From a checkpoint of a small mixture-of-experts model trained on Wikipedia: 48 SwiGLU neurons an expert, 8427 steps.
Below are experts of layer 5 (counted from 0) of a mixture-of-experts language model. Rows are named router (the router's row for the expert), gate (a neuron's input weights, with its number), up (a neuron's input weights, with its number), down (a neuron's output weights, with its number) and show model dimensions 0-159. Each number is 500 + 50 x the weight over its row's rms, rounded and kept within 0 to 999. Numbers have three digits each.
After each expert's rows: "comes after" lists some tokens at least twice as common just before its tokens as in all text; "comes before" lists some tokens at least twice as common just after its tokens as in all text. This comes from a sample of Wikipedia text that the model never trained on. Tokens count by the router's weight.

# expert 57
router:409523499555505566533458532498432433475492460563519598563475541445458481451451478456522444517517544461415543528511454607564518451532463455459453540571465454488565545545464545578551526532454423414524532505409525433464510534420474476465521431502484505561445471484427492524495458466457543520549477580568496590476475518531516399510515462498538563408520596523484512474502451494472389587554412505575552463419462477516584491408470510561455523443611455487520424483544421546485550571587452
gate0:475473446515489365502484521445562465483466468443534582531472513517499442487464585485536535476519509555370542585549507499480495428488514512534545510601560433619489589543493467593542443526473450484433512556505536451477477454455525440525452447477433539500561551506396411554472373478471484481453471460472496446441459508412540599516505456554556577520487591491485527491533539550468499408480477455617494526504479546497539512514639539604474436554487541509431435503481472553445493505510560
up0:424486433566575484461429513452445514484547511473463454414430568442519514422469586551520468571555494625506429527603485496430557500453510595499426549521511451520455629621540571527466473443508521426438527561506516450468531519454522485459461502548538465560492450548502531421489465556466498464543528544548478476447439472508493545429509448475548559573388553510519423508508558582501463523438504535587548534443502490481587545549529534547539418568512520459501466461537554374492504479552554
down0:463507486439548438492484453467512506485460468531443404506603471494502498514559535489521540471473470507603571487520509506561478530521529564506544514514446553540475555492541493531514451484653570341415471480409555443509421500497541506556490617476409458543500457515480409623492571514434460552479560480526433488507502499440406474547449539571477478643450448503463445517500573589515518426509492501541459454473403471504436457513449492431497437559531588465495534557483492579488522453466490
comes after: " |\n", "\n", ")\n", "1", "0", "3"
comes before: " ", "|", "-", "19", "20", "00"

# expert 26
router:447538471594528606600453502539464493462479503570569543504441529502521457459477502477561466570491502517493577517549377487602498484531474428416458579561449417518524537561478555471535535493438483413557505490425495445465561445462479417370570409494495457529491466471458538494513498512504567522529440552517544533486479490568496473515428436503580526431454607539512493476544422537470442544515457494569555447400500542540569559429435498560498469396555442470476455507530426501501528599549455
gate0:475468489509657515583492438587446493516510506541491534520502453406404422468534438499532525516527546495549464537514519488537495502475583475536535453589379484564549483526576392460517532467542474521486529536445512511435590508478389480522645505478439504507507493520512502529531509554459579545483441423528490564535535517468506472488527483495519522487552467416537511569456467512536536494437552449480501510452471625541563587574676497477484467412433440573535530435481475507519518552480417
up0:495443467532470484488531612529496507543494447468579541461430575566460528522433572519567492453507507539424526571537511549467382467445426553470408538499606421433552504512474536563538539557501484477479484468502572534495506448489512525483417522471464557415455505449486472490531416419434547460531546585562494512580512451492534549562429428510518531493462511568461422428553530493515542486511502549524599608532617443438442469466464489600411497559481564528501525412551501528491533439580571
down0:413623535482486556670513493479465537498448473445529501529569508533496580499477538546500477543500454510479529530552452479531523401547519609541460510453509514524490520444533512383417490514437488621515506513580547608523531514509586491446472486524474486411592504438529526536450537454477555479591498543505491459524463531454532536467441424537602439399480409566492365488462472463548466508517552536600532470509502459502581463569439470502557552536522461443526494478482452488466423520487575
comes after: " |", " |\n", "|", " on", " in", ":"
comes before: " ", "19", "20", "18", "1", " \""

# expert 14
router:436517463533561522530421556525417444524382452511562532560480565417487459470403458483554452598563496570492559537573470508540408485522483499475336501568441437537552581507492600502544553528473438465571460479421528467470518496439489520484520440481451527498448485466482526582514411472442563565557441544525571511493442609582501453560439506544527551515493517523490474487527436552512435558491464450535509449458449521471546540444480476564467512496528461617553492458541450522468595564549466
gate1:499418459499541469611594560458506618488495471470443443475559515432522427465502503454614532446560499552475569443408506428533508454561530477411437495531447577504511515475519477440490464598497538486494528530514525462533485465430485470499500491482406503555577546452512449525519544523423494570571474492533511482528604421546594478485417497703539566601486491521586469470499466534436456532462479511533553525509572434425458552530460514476518506470502481417515525434572555548488532479512510
up1:477511378604491473490566495342415592522494464477469416380530447504546527531497519505527522437506481566455462397440551440481517554438541511509536575581482543504568504468518542469442554474547596582457624483530470489453476579458510497538489485566489425552545466453534585478507467511498430540511522435538381492448591450510551494515411526609488498517457532534549540503484462503466448540455512435520488530488505523386430483560474571448530475533523608491474536491507528484477520432484514
down1:401566576461548518494535514576457499538485573350615555567490433510525474575519560555420602480488391554495576508588495488503523562502478472460454506487484510538501558498506494505503496522495444400555556511448486470471493487415518602530425553455532514533509520493599529410479429551563478398502510468434502504544474486486473410549541482461386454531535493534556538512522476508486468542597564451497547546478491499508521478427532489496416492459500465445415493472491589567423447384434487
comes after: ",", " It", ".", " it", " which", " and"
comes before: " a", " the", " be", " was", " been", " is"

# expert 1
router:478430505570557578567473511505417482484466466541563569495454505508498530526449529388587470485585554497441508523515480547573470486549416480445481522508474470557524511580484515516543555517467441407520469494442559434493519410432440462424509407460463542492485485532443473516515485490506571567539478546511583506482417506549524411530505397511516551502475526588462460462537509578451402537555453531503610502464516566483497534411424477570497476421557440521538404425614458570472522597559431
gate1:482464618502543602462477434489501455471493457528462444461470448450574429480530561391467627479471534415493449503563468511542515462536401484472500493506497559520511520536531467451547476468500575453504487444503461551407572482436479453497490527534489460482486462497494465403513538491472553589515521462450557474549522556570498494544508465517488584521474471440546492593536449512520380519443573569458470479550460329611597446453509562572505502490623545480451532543552554436512536441471514
up1:482480397530566485534494531570499415492503460488446547552448476519420527504364478475529448585477543500590571542431597470488483506480566432525475487501530490520537461524573480547438525530458430532536514517607611405455491444436444518517527446473530621498487465586525574506469498391541562521480485535482491556524486554445467512480510504542488541477510449559474476394468458477437518515484445416499509558559475554437483526512558389456553541538464552460473552478495504588549522447608637
down1:537515533487536541554555455531500462460486539501493491502487498460518539482498466437501417585510522547523515426478527510439427487509450474554546518429590534491485395553463506588547460551452525475420534486559672387452599406450523491434525431516557468486503515557507493534445569428634541541527512478501559415473473472459406548506456460494520610467392551527403467561542505500490446436440463510521556580525465418503550488536560396527522537498492506484543580559496527525500475541502413
comes after: " ", "–", " (", ".", " $", "10"
comes before: " |", ",", ".", "–", "th", "0"

# expert 50
router:456559467551529554528424544514451471493462449533555611545517555481503423483486522498543457537532519582466507522534501545535460493514461428451460513555486477483613602535428488531540571578405401419531450516377523431468538409478516463467489442383497533563401507497495478556502502398437577499631504495534531493540499566540539469562564425515523507484556561483449479463578464574430505508515449516498508486466525498496584510458439461545376436471515415564486450473530441550495537527543455
gate0:443461417472511477445407467548445553482544471581573544446404486553552588473498400547531512579591487540477524528600486576478457462526478488546437432467500533553475551516485493533483481603515424495480536533417488584398487482438476491538474379530466476424448580456523536530529524402467387513645517550546501495490493420620539492447430480606533551504527534492446495508502413522487490472414447506510511527489446430480502500492509529514470567440543507576522485552469489489549522549541540
up0:462501437537458480485516555451500605444499453603450506450483421576543588392488501514490565529551407503545471470522500601497587538574527474589526427512555510539560419507512470467441465559606407516386511499498491586452483528521459551523494461529492504487526530526505462475498525436486364448548456429488447606487527478546557571470441535534481569487518443580490510496485457473567475493443536544495477546566432425491571512545513448546489543440519438504452538525405487551569485480566617
down0:493488472471435480419519484487480544520558526513605563498415509537485535445476438507491464528520527529503494493489550510463464523622567523434481426427486462527413528413477439570495508395448495527491497506433470479552555525575530620455450541487390467464435541501557465521434494543535543417472436551530490473473505419490478538506567505491546505550564633496468579492547501539477498426477499520484539558626491463421489478476555459442507447475407483492383540620507473487591513369466448
comes after: "\n", " ", " (", ":", ")\n", " U"
comes before: ".", "-", " Species", " Binomial", ".,", " Genus"

# expert 17
router:452531513562571564539448637553460427417452431552567535497483569489520420430516526465529467529485500523452579512543410545566422441538461460489419605555447480588567533532462534547514557534467460436517478554438561504472526498512502468443546442426472535529463434482395522538532458471469519500517375583553541549476463570538523487580503403568542585477484518552495473454562491508427450513559502506558502477496498524485519570446436489553486474422551436514594452459524468586477538564575500
gate0:503416493571494477466531476543536514499493521567478590525545529509464564536500497508498522476413495548398550583437502544499461386445495455461510487495476467467544480512566516540482496514424531416501488536485487512487545471427473485445503495533362452462484468493390521655464473468375486577559570537537517552517483472462517466509439569472516436536542485493519434543521469568515481574555507460447445494580573397473596436545468420572428562526388564540452573445544546525458547519585550
up0:560396527520550525380383541510504474404558500521505523491541567523438582491514515414419481513482596497483522473570535523476453517412466468520586438515477494471439483523433487456456487494440482508532518505533419493542548570472530609433434554518535542548507504496507495481500538502341523453430500479484470509422464554475415466469460501486482461544454496559524541586497492479483443417628540493428530472519539550518574556615552466518578425524501464405519554439495481444485432467530605
down0:481512518545424598550580547542509523454466491500576493436522433376495539493455465544357558496489585528468505412492507546549540529495522479508530469525461551556482529552435433562469523501527582440537535535476438518555541601500439441515490446514544467472449486488428593463433473523519556486489488542523600455450432521429401621578530449483541463480555553578504510543482500595493557561472442564538574587532425562492424528473450472418513453574541443512524491448440494563491543531468536
comes after: " |", ";", ",", "|", ":", " in"
comes before: "0", "19", "1", "20", "2", "3"

# expert 43
router:438510513533556546545408614549468408448444481580544532536520522492466440489489507445519401571514533527424509514518479563556490473557416481458436614544447470548532524552472546572523528559469472478537470496490567509451522430439478434476549491469493535533479449461422523555483481447513583525502474544574522539470475528546545481586475420556523531459508583603481443431527476538452440516556427504547558422389547563467535546469490459512475456372497403515572439457553451515437543602552461
gate1:549428450505436469459542592513486549521534485492551479605456483541485510499407515492584448472555545518487571459609388484530495414599452525455467555466502508470440580490474528500512534557533368500445514468461498510529579428552479516513539418463548546577439487497558471519505443612530486424528590438490542529432470543496425530493500561560484498519398485461505531459524454509513487524529524450570488569429434568506534455558539534465464536510524446541550443515445463496616642459581452
up1:499402534472511426492506578578394482434555480444548508467492540534502521536520574464529381518533463433463539505523461433452418544563538464541418525527497468386423549487506520501455489513489413581513510592580537592364598562483522520561472509561497500499534527519528526475456553540428411474457521515542490543424545541490615583527454507528442570558481514450571495498507560466551442477500450430478602479501476506468421515548417535497446425446468496532556520470436474450428474547496454
down1:535446493480492518402441481456434480526453490376510439477452574529590444528480543496435485509553502549583540532410513538515439538576497508552423519509463482499563436474586484462656596463517450559468573535582573636483501555544601497468422489498544458520522543508509547477461561437502545516485497547508454489578505558420451478568484435502523535473507498586469548435494464505580533556510453496470598514551529510447524465468464527439451424463467477429440526448539466452425424562529557
comes after: " ", "20", "19", "–", ")\n", "\"\n"
comes before: " |", ",", ";", " (", ")", ".\n\n"

# expert 35
router:452491553567533575581508533539458451475442477506602546525496595495466485471459537395566401512551558481460511568518486445549457474460449441446452536532480472488524515514424502590570573534462471429592466496440611399549525430449447521458488387443490492471471477484400501511511515431480537562556469519578524548498504505534494453542460406542516541496445576581434444500546435567502464491577461555540554489441498518507578518434432438528457463430550462546499490482579384509487493548545429
gate1:563475556454571606468492506381484540444510463530536500507610543451564490418483480453515450503492606571525495339542517515474527603445529490463560541494427411449529568524577491439541471528545491460516465467528560594532548420489447483555415505512587525444436541432539472522495533519603520581516519396497565571458526522559462495498461497429528431589480481621472485406457449525496458434426464527491489546543536538536518536527461545516512492524514495473504562517442455479449452485532556
up1:504461397511496488553464521501568526549430500509445457488493577517455459507525516493461511595440495508545553553492438401490380466582535482614466557503410571444475515476411474527389540485492543551488479558508516489403468470533449552500584516534431497542523451509518620509476437518446486429450516576596518413569486456494526485546473519463474544430503567432545506570512602457488457536462540489480448448419550517459430521452493388484528551494567485525421464506538538388582501430553498
down1:490470521457529545479485482497535505494523464400504622490527528485536495457460512525534451540461546546530349499441416484543541506527503485464459525523490421368443430484482450581530561462464405534521415568505516555429539513462557538499461509547465476556544444621498550472481435453427538657386419566480460487577481570464497506504473472437485551374493524517530579534549550532416493452434466541514500500493516517474596576506503529526520489506525569480593458534527540475558496504505407
comes after: "19", "20", " ", ".", "18", "–"
comes before: " |", "–", "%", ")", " |\n", ")\n"

# expert 61
router:447546505548564592527471522473431462489448476553557556539503539466498510442419554453556417552506519493469515512559450493621442417517456477458451536528491424532500497535446568544506558537505442413526474492426570456480498467506448468407517458463465502559467512483421521522520500499483514519527483596551490567496490516551475432521496443531586512551460508513492466431616440512420450565609434579544540485433484544523535566450401424538481466415620430488561387456562438554478504573527429
gate0:536520508585657534615483549462455444525442493512636511590493521529476482444557540482480470496562498430545466501551469586551521506523444475554495468518523520540464489476475494448599554438419453486465492452475498514562464473482509499488472472504498475521395527412444443500472529566471535490550502570550520457458501480510526567517500409469464509478414490468516424424580454575436495454533390546497529486516537525448623469520520422545437552512591434470563480396492481565417517529628453
up0:577480520527572422508441511474403439537470490485587520454471524477498510531518509451466460502591463417548510553557477604494463543550509485562541445504556505593536486542508490546551614481487411547455494439498531495543471506507400520404427483467494445564371514522447528527544476570450547515504516493516553420529531455419447446532503441488531589514512517450574421583537503484494499532531422538449553494380557580488580451526467530490432500401494551474531461361487488537415514480588518
down0:528448428495550556471590423478473536502550621454481467473492452554470463438560548540508478470546458471532462591458493571542502542426518509568461508482542540386498480445533514525456534496590567533513555515529417584506420482622500568452488533496559378519534498466603561551495499578514467499484499434472482426447431451530402578479458468555468529512532559510531578451558476485501578467427475617550455420480555425529517485543405493565475489497510499513483495485472603511445518412457446
comes after: " ", "|", " |", " (", "–", " November"
comes before: "20", "19", "18", "10", "12", "15"

# expert 4
router:445498439536548571544443579563454426502452441509530547491470514463456503478443511487526429567522516558422587517483465555510498442525460461436404554575408434501602545507511544540539578594435481480537446553440580401445554445465461467441545462494477517524472460506450510543483442430446497540512491548522508509543477548533555465562494418542638526504554532543434459476534450572433486518586458516525541454443494559422519513452483415528472461418514463537533443447593417533432531570540418
gate1:450513520435482571454483566448509515461461521515612646531578459526540527438532519498482447459502450593504493475585479507592490511464545456455563487597483403496489491485398477466408532501498558418507567576370500499496513446480523496532457457478490533618476499499537458446590434468549588486482493525534541501475467527551452514514560415499506583544553558433440457538453530620554469465541552575530510551482492482520428517399499421561466451429479509455524491498433447431515498530595518
up1:551504398479561479459531556538540491527432453447560455524445457416451482509539465400495513553491589543553436503484498460450547393545543526525464457463470532512587495547489470530531477541457565542561458564520499460477431468505445547443535491444509461446527535486461589601488582471407505450447485612500474486479447520456575502486445514476514565484511500503537453384395473459438487534502333470520564597496569458416511479519532572541495562345497468544483487465505466501530467520547570
down1:493573539492599517511458461471472429507456449520539522460462456511448480472549469495522463599486530476529508466630490484596503533510514427616467445515538540498454394554435517543526515568524497499508541642566512530461489481466394478473514519536463533463524487459524435491531462444513521546459584435547486463526597494548474500527517404463481559564426503542438495509549507477590564505387523524486502464503572429563580576492571451524445504365491547506373518516491440598475467514563421
comes after: "20", "19", "18", "–", " was", " on"
comes before: ".", ",", " to", " in", ".\n\n", " for"

# expert 41
router:436517512537549524590425535559392419494484408586598548563431494479457447496428449505554507551573514481488582476536418581520478460479484491454427519565482458537530542560467533481528532546443462472594438459479528428534537469512478470369489469453477517538463441520476538478553475478492550558554451598552524525488489494590495472541483434522566607499536578486409512410564409544458395536511484524564489485408473571484524525428502497555456487439543494524553477404555492533472512575559500
gate1:397503531474450517512506476501540437491449465516482439506499508455531519483378510504502545523450477454561545506588451529484536543474524518543546505419551549517504564545572524518477486477544477491408579556466483370565461387504427619468547492497538489433416493518436552487528441404401488512525472484464452590460455521616539586502641428588513502534519432553459560479482557522457523498478508518430491528425409523498523571477494559493492595494527552498455464524475438453501588412575498
up1:519598625481502559445584526489452480474557409550496504458553492535464539560522562421495547494594576466447520475455463556507483468462430421433561544465470463577538400554470435584516515541499479473556398475440562524376494541588433563539480483430532513527557524533522401563430467482547492581555512432542502526530474455437447424443534509492476548466528503510535515404482399548564538555532482550563538514523513481475526523440505381517479428505507472467466561546494517574435434535499520
down1:599510477490498553552479512498525551449430562502445494459571543502499489530496523472490561465575456457495514526591477453582474468545525472540572487518553509415565433492493493509460426439504528562497454567470447391616591457473410511578516479510583442461517534438489460502452525501542501442527518560497490529420414408454486519550518441531480471546532523507453519486525524519601569594542393531381585563513418532515473463500521486509590449538498305472531420486538557492464509480521493
comes after: " in", " of", " on", " at", " from", " to"
comes before: " ", " the", ":", " first", " United", " same"

# expert 9
router:442510516531537565578437607533448448523442509616539576493448577454449459456483539442524456546559493533464521523500463552556501412524480476485418538540454469508545499535453547546566526529467453431590473522433529430496483488467473461436521490445426492537441483465384494547480474467508568531527458507557525491458493534532528395535492399526551571525494527569429404454529462523420493519615437533505610479444531548498510588447453447569502465398560473566544453466615453547449488559517454
gate1:446547544455434649423507563505477484496434535583496531496528465542433587513482538536556424469466555461467472507522520446617518432505468574461391615527529466456465537529482566522425543481511408431531557497558481502516439507533469510465556488388530577537513441527556473524548464485470548527503526533528500480479395463506517490496476480469509559552485474402493443477539431554540454507570451500589578558354481460453487548480490418512468508555512432626526457419428492473490534519501431
up1:523508436580528530538504445613423469505458526344594457521604493540516591511452642446526436480533543522465553531481509387548502454577497447491565455558618468473546503431396450565471522403555457518548507508527482510554496470485490603519531472483460476507481531511457520392450494514528540589505512493435469492566490550506470454476506508545536491543490490486482619530507553500491556485501487466500596436508364437377539511449459532498454484489502472451528475437515454527526515458483465
down1:492485439561552444586573414525457543387436579381487448507516515583567585482406552525457523512545482444538558492498497478595535550593425569505497550511513501411528470459370602537551601487431501443523555469423483553519566442500506582472467498488489525522584505512552488470419496503459486514481485495500490555526475579451516479403446554581532559536500521520511498504508450466480464604552521484521494443454462434477539510420415476478459513599548461466481461467504593435526500447449502
comes after: " ", "20", "19", "–", "18", " ("
comes before: " |", "–", " |\n", ";", ",", ")"

# expert 27
router:450500466570501601546445546547473415415470450533556593544492564443503509461505439460518457556575537490403532539555476523555478434537421442476432524560449407586494497561473577557520501554486449486528504410454539515545487486460467435485486423429447566534464421411445515519550478458495576499554481565614537531477524537488508438566485408531586544488480471522444436475603508523461526501535487473476579452488492553499583522429499417525484496459570402495550468464531436569480548584553445
gate0:466485555514495510472517457524519533451444508503503422522587545573512570520528512529497394569555604511564440520592380482526434470608418512417564483573413562500529407500537563541480521482537446495531509425367538549505521474517396436551497446487459407618505418477537527526476468480562465535470480531554493459439521512506577497484538496434474467499508554506499438558590525417456525516428469441489470373477446451519464524500534496444571509513591501525500394486476446566498482486486478
up0:509496552551486492523484537402555491635516518475466594481426501570542415369510552452499474458483472547426596527580507437506518520484474511583532540498483410561421570564515431432476402481493448471546527566506518401467421483454577560409552410471529510466428614538487487469542483541444628525488473488585446570514525550392443499513539539485529495505497496542549622451486517560495435509443535557522520498474541469536577544505455488494471512541482488506505481542477509468420512470554536
down0:549504476497493421573516544548493438468503432570537539518575469532413487378424487390487540502547614466575479579453490458517422438616578482475499494471429503470542579547433533417582498467456533449532556447556536485583488484557558531546500495467431491584602482467525548603495492482455472555539455464505478487556524580409457496514530515460601429470528516507484550471508514430529468441443511549514506469532573546439549495555496526444480532597426488508425604512547510503442555470531532
comes after: " |", ".\n\n", " |\n\n", "\n", "1", ")"
comes before: "-", "|", " ", " |", "|---|---|---|\n", "1"

# expert 45
router:402484464559554630483422519497423496499455455524525527518505599471445500457426490488515491567557486526489497552538426547534433437478417392498488538545480423458541537555518542569486545592464480404551522480433612540415532476480498468454481458400451517494431450499463568502561499482500555539551479516523530571566487473578471512537473483565527538466570542550439499428506468597541465549569475506589563537448443511495562522390480428554472496498521483523592431444510423458484587565539438
gate0:607524553519451413561479514592488531574480515433495545528415431550479564443502428465425507544505409469518544367508469533519586397489550534503492518486507533609500443518529505495515548583517478510511431407494543547524454443518386469440472467390500529542498530505557398439481540535525498568636470481483491468434570413467533478508484479431528475483502548503395558414450551644509513473527509535481522499451510494520476508472496474438481550423433525476518457494596499482453497437536485
up0:566496549466523432539463536459456358469457446515576541563518475535505527444511525495527550520531492526505510471543432535479517496402448534501522451581530464548610495513592485432459472580490495545561448486589473489528533495580449502497518560529539434547402474555582551424552443500434543498517448444589558496598489496473431535471408491498564473567576494491465481478413467579494415491457472558531459495505511477457456553398522540457427453498455560468366566406506551423469511570519555
down0:471474456531530483403569539538546470472510501449589518459552446511471557431472575458476618490572519524491529507510536591524458460567568497525470417476549464467539480498521554459540539488482519680505447398457489538510583412540546488537534491396536562501499389432550488519580524537441427457443419404461465486510521484468449528527502591519542535593656548463484521501479530482494533547542486508430481386526513509488573536489458478554437499490479501508443485460426522480463556578459519
comes after: "\n", "-", " |\n", ")\n", "|", ".\n"
comes before: "-", "|", ":", "\n", " Born", " In"

# expert 15
router:482466459564505539522445557549442485440430442540528511539466535521473502482450503430562442539542548489385515524490439517543460503519507450436456506612509476509563553543493573584567592532459422433565449506483517515517571429492515478422490447440467554552463477459442502495529444378468526525575457583500514509469495492577552444547505417597566617467481583580447481407570479508443493550608488470501550497493461568504529548437509388557476468426533477549529439495535423482476516569524426
gate1:555480579436481540538491528428539523454583457467476464609545557549531499411524519482493438512513540524415537486498500516543501491473520503453422408507513519514404460505443467564499591542533543545476587565494492443476585518428388520445482502347403523431497561555520489465519632485497506496519528493474527472522543504488462480515474531375457550496478538440518391488484400491410480505468501516410426381552553551488565487465547475503416523453471568593513481564485560503493570530482485
up1:481529475511492521404451489495484485582490512501415430500570398501530563394439493439500554479567417426481497618513567540531455471463520557503424485463548427494502568509483502642513574496457481512456601527531477457466489517406455490481493621497516563518508483541486475492463430504521558481489478422480401502412520578511525426466543509593478484595402447574517475507598561430481576439522456533567539470519446503456420565568543523477494448400488506479540488531515541496478437474485567
down1:532536501554522433531471535483381525604465502520540549548564558586557482474538398510485543384542544379401493458520522576452514547427570471472490490558435515552436451515563513463509484587488564440534566522445469497502537611516599383464493440443516450542435530601520447412571479424447503454529481541456532502467534535525521490507503494465528513464470521572447563420464507498444477450577468583454515530429521498504525536417499475430456555418560560486539514440519475525478504537450558
comes after: "20", "19", "18", "17", "′", "2"
comes before: " ", ",", ".", ".\n\n", "7", "6"

# expert 10
router:476505464572615550565457541533466449453486486540539569491451502429458485463395498406525487530613542533466571537527449557576480416548429431464467530552426430576578530579483518532559557558442442468536532484436575490447522456455437499441481400459486559524501424493485507496488411475448481516533469516535545520546451496536486400496468416571535531493506562523500459413566455573459446543570480534497558521473502577464505563489485449586520442501494474495571396469576422494464535532594447
gate1:502402442449532499611566462608472541506433513435460454521511513425421497543536480453485511522508588476435510502503531389555370523510471517564457522519459492439477521587448545479480547587491500607477500513489547517372512456520401506551582410430501501464568470470503461478502480543468443549470449481593487540453470560502502540481471510466547514582546472542497412503414571541512446489458439414512500474472546541433492499488451478601451408517560523523408517468545566401485485484564564
up1:522545521532498582506439517371513373534483461532499545498479495529474491514465519499468520487522414503520416460499508572497597521443518512473536544531532431525502439387510535513519407422521449521544433475575472595416576581468495529483561589542573469497465417564483559505370530407567585509465517535426441500493510483418570406498501480597467492543524511529498494434571464400404522527603435504511489513529574537543470528483572490441546452527499453442543458536467505469447461488487444
down1:516481467495505508496547513489531571532541477562537471445471547421443529496473521488424506409485496471515492587504557443550504497473516534501515525527522500496501392504475522534520491520511456307573470481481463569549432417476408514545453459473475476559426448519518585521599485552466522472604551536372493519567428470419485511577547418576494499491469501478413475575616427488450478460474505445531547661498544480433476526490471520478560501532469450465470477512510365525484471453595500
comes after: " ", "–", "00", "3", "2", "4"
comes before: " |", ";", ")", " century", " place", " |\n"

# expert 31
router:453520555542551633550450507543430499459374463613484564465461536498472490463447518399535418549503533495413537544526414483561474482523433506467435513558472451482525495551474600504567551525478416467594468478495521459513549493465454483433511471418435527537462471489436504539537461464445542549587435540511511564516511531509523462539519484574552496457475557527518454466592452515444458511535481516510535454467505527498532617430461393589494440419589429520515418417541432559441510541571452
gate6:499521488524599498477427491490545430528512537534515625621514420462486497505539493485498452531561470483500477604528522560517519424603576491519452548502539436465488501445471548483455535411458521525476596574410437484496476442489534490462477537418541538515491458444408493497484477528578521451624499507549457464458499440457583551575503456444449520485499567497531458520504533470563415554554490602510459334355485544463450569450463388546547484503529465520491481497460515470456529461517538
up6:463393423482507474494483559485421388628485390511507458476454568520511504486497462480602511558557533483432446466491505488522390531489461431445445501518457538519468556555548598543443455544470512503536444528511553511517542424479481489470535551552475463442532506466508494405507494436458530615406531462482562492566550557581526528450483577465507554461543434522532518508635480528461400546432596452492587576562515556483602496538504583499532451451486574545540499500544471478466476541485453
down6:526562438567549516524449459505493578497540481509488472599434430518444518449447508548490522522468497496564444475554480467572527483481614534494531529587527519489437476406511596499440501498472436644454492494456390487516410509478523543476542488499507560558533502486548484490460534557526496496520473460477504490546397511448527507573501609508537531457530601541486446542424585382421402570485485382417419478384523511501564479500487443544535578509493462459545540557457573513421526559504510
comes after: " ", " |", " (", "0", "1", "–"
comes before: " ", "20", "19", " |\n", "18", "10"

# expert 42
router:451529539609544607555452550526465450445442433591538567514480544502492452483481508492552496533502536485414516486544433491577458402518457461486482576606439468544543497558467538542543543590455445445547437529459568465488539473502459417466517455423436507503479429433445506518524469456476577518549440572583521521489509534525533462615506407557520561489534517545490445432600418556425427517514468508481544449480486540490574556448455447540466503423587424513595454483553438546462535550550479
gate0:442520547663539505474424467519500556463486538469471533446520473437502537457469493426471479493481424507434471518564531603515516449455497517522463493487533520575495454620524520496494484479482393521468545480437518516500540528499509472372500428549379513493469478394460503512449457477452531536586522535411503542610519496490588465574442447511531437478543508451519452582564456553536400543542434550495539416513434537446572594508471477505415505437592534464511466516490476586435517608481482
up0:518450515485477608490559562550390496546557555477502415488499501475501444543500482467512502457469506474536540419328525486552453468536446444502565485481466517455506411471471450495533516491616562476504529552455557418499469517451419522567435574484551503474483605575502550434479537403523522512514506512461552493479488464565449499469496504593485495415463586487421553446479540401490582546541536513489526536495577464540410511400433468500525479574508552537470483381528572465511521438424404
down0:553511537567426451469524511574501531583562561476542462482500474493498558482478529458524515456539507605604532543509428463501480502452577558435501433409447445491574574569484483570588522511484491449459579491534548458474464527516504514404493420436514469516532510433401529479552430560420572469462454569521526532438470526377533455443446491519482443378595460553472445494461390557490529502498445614463496493547482527546530539512432545491494523363464492573456527439459559516500498533512553
comes after: " |", " ", ";", ":", "|", "1"
comes before: "1", "19", " |", "20", "2", "0"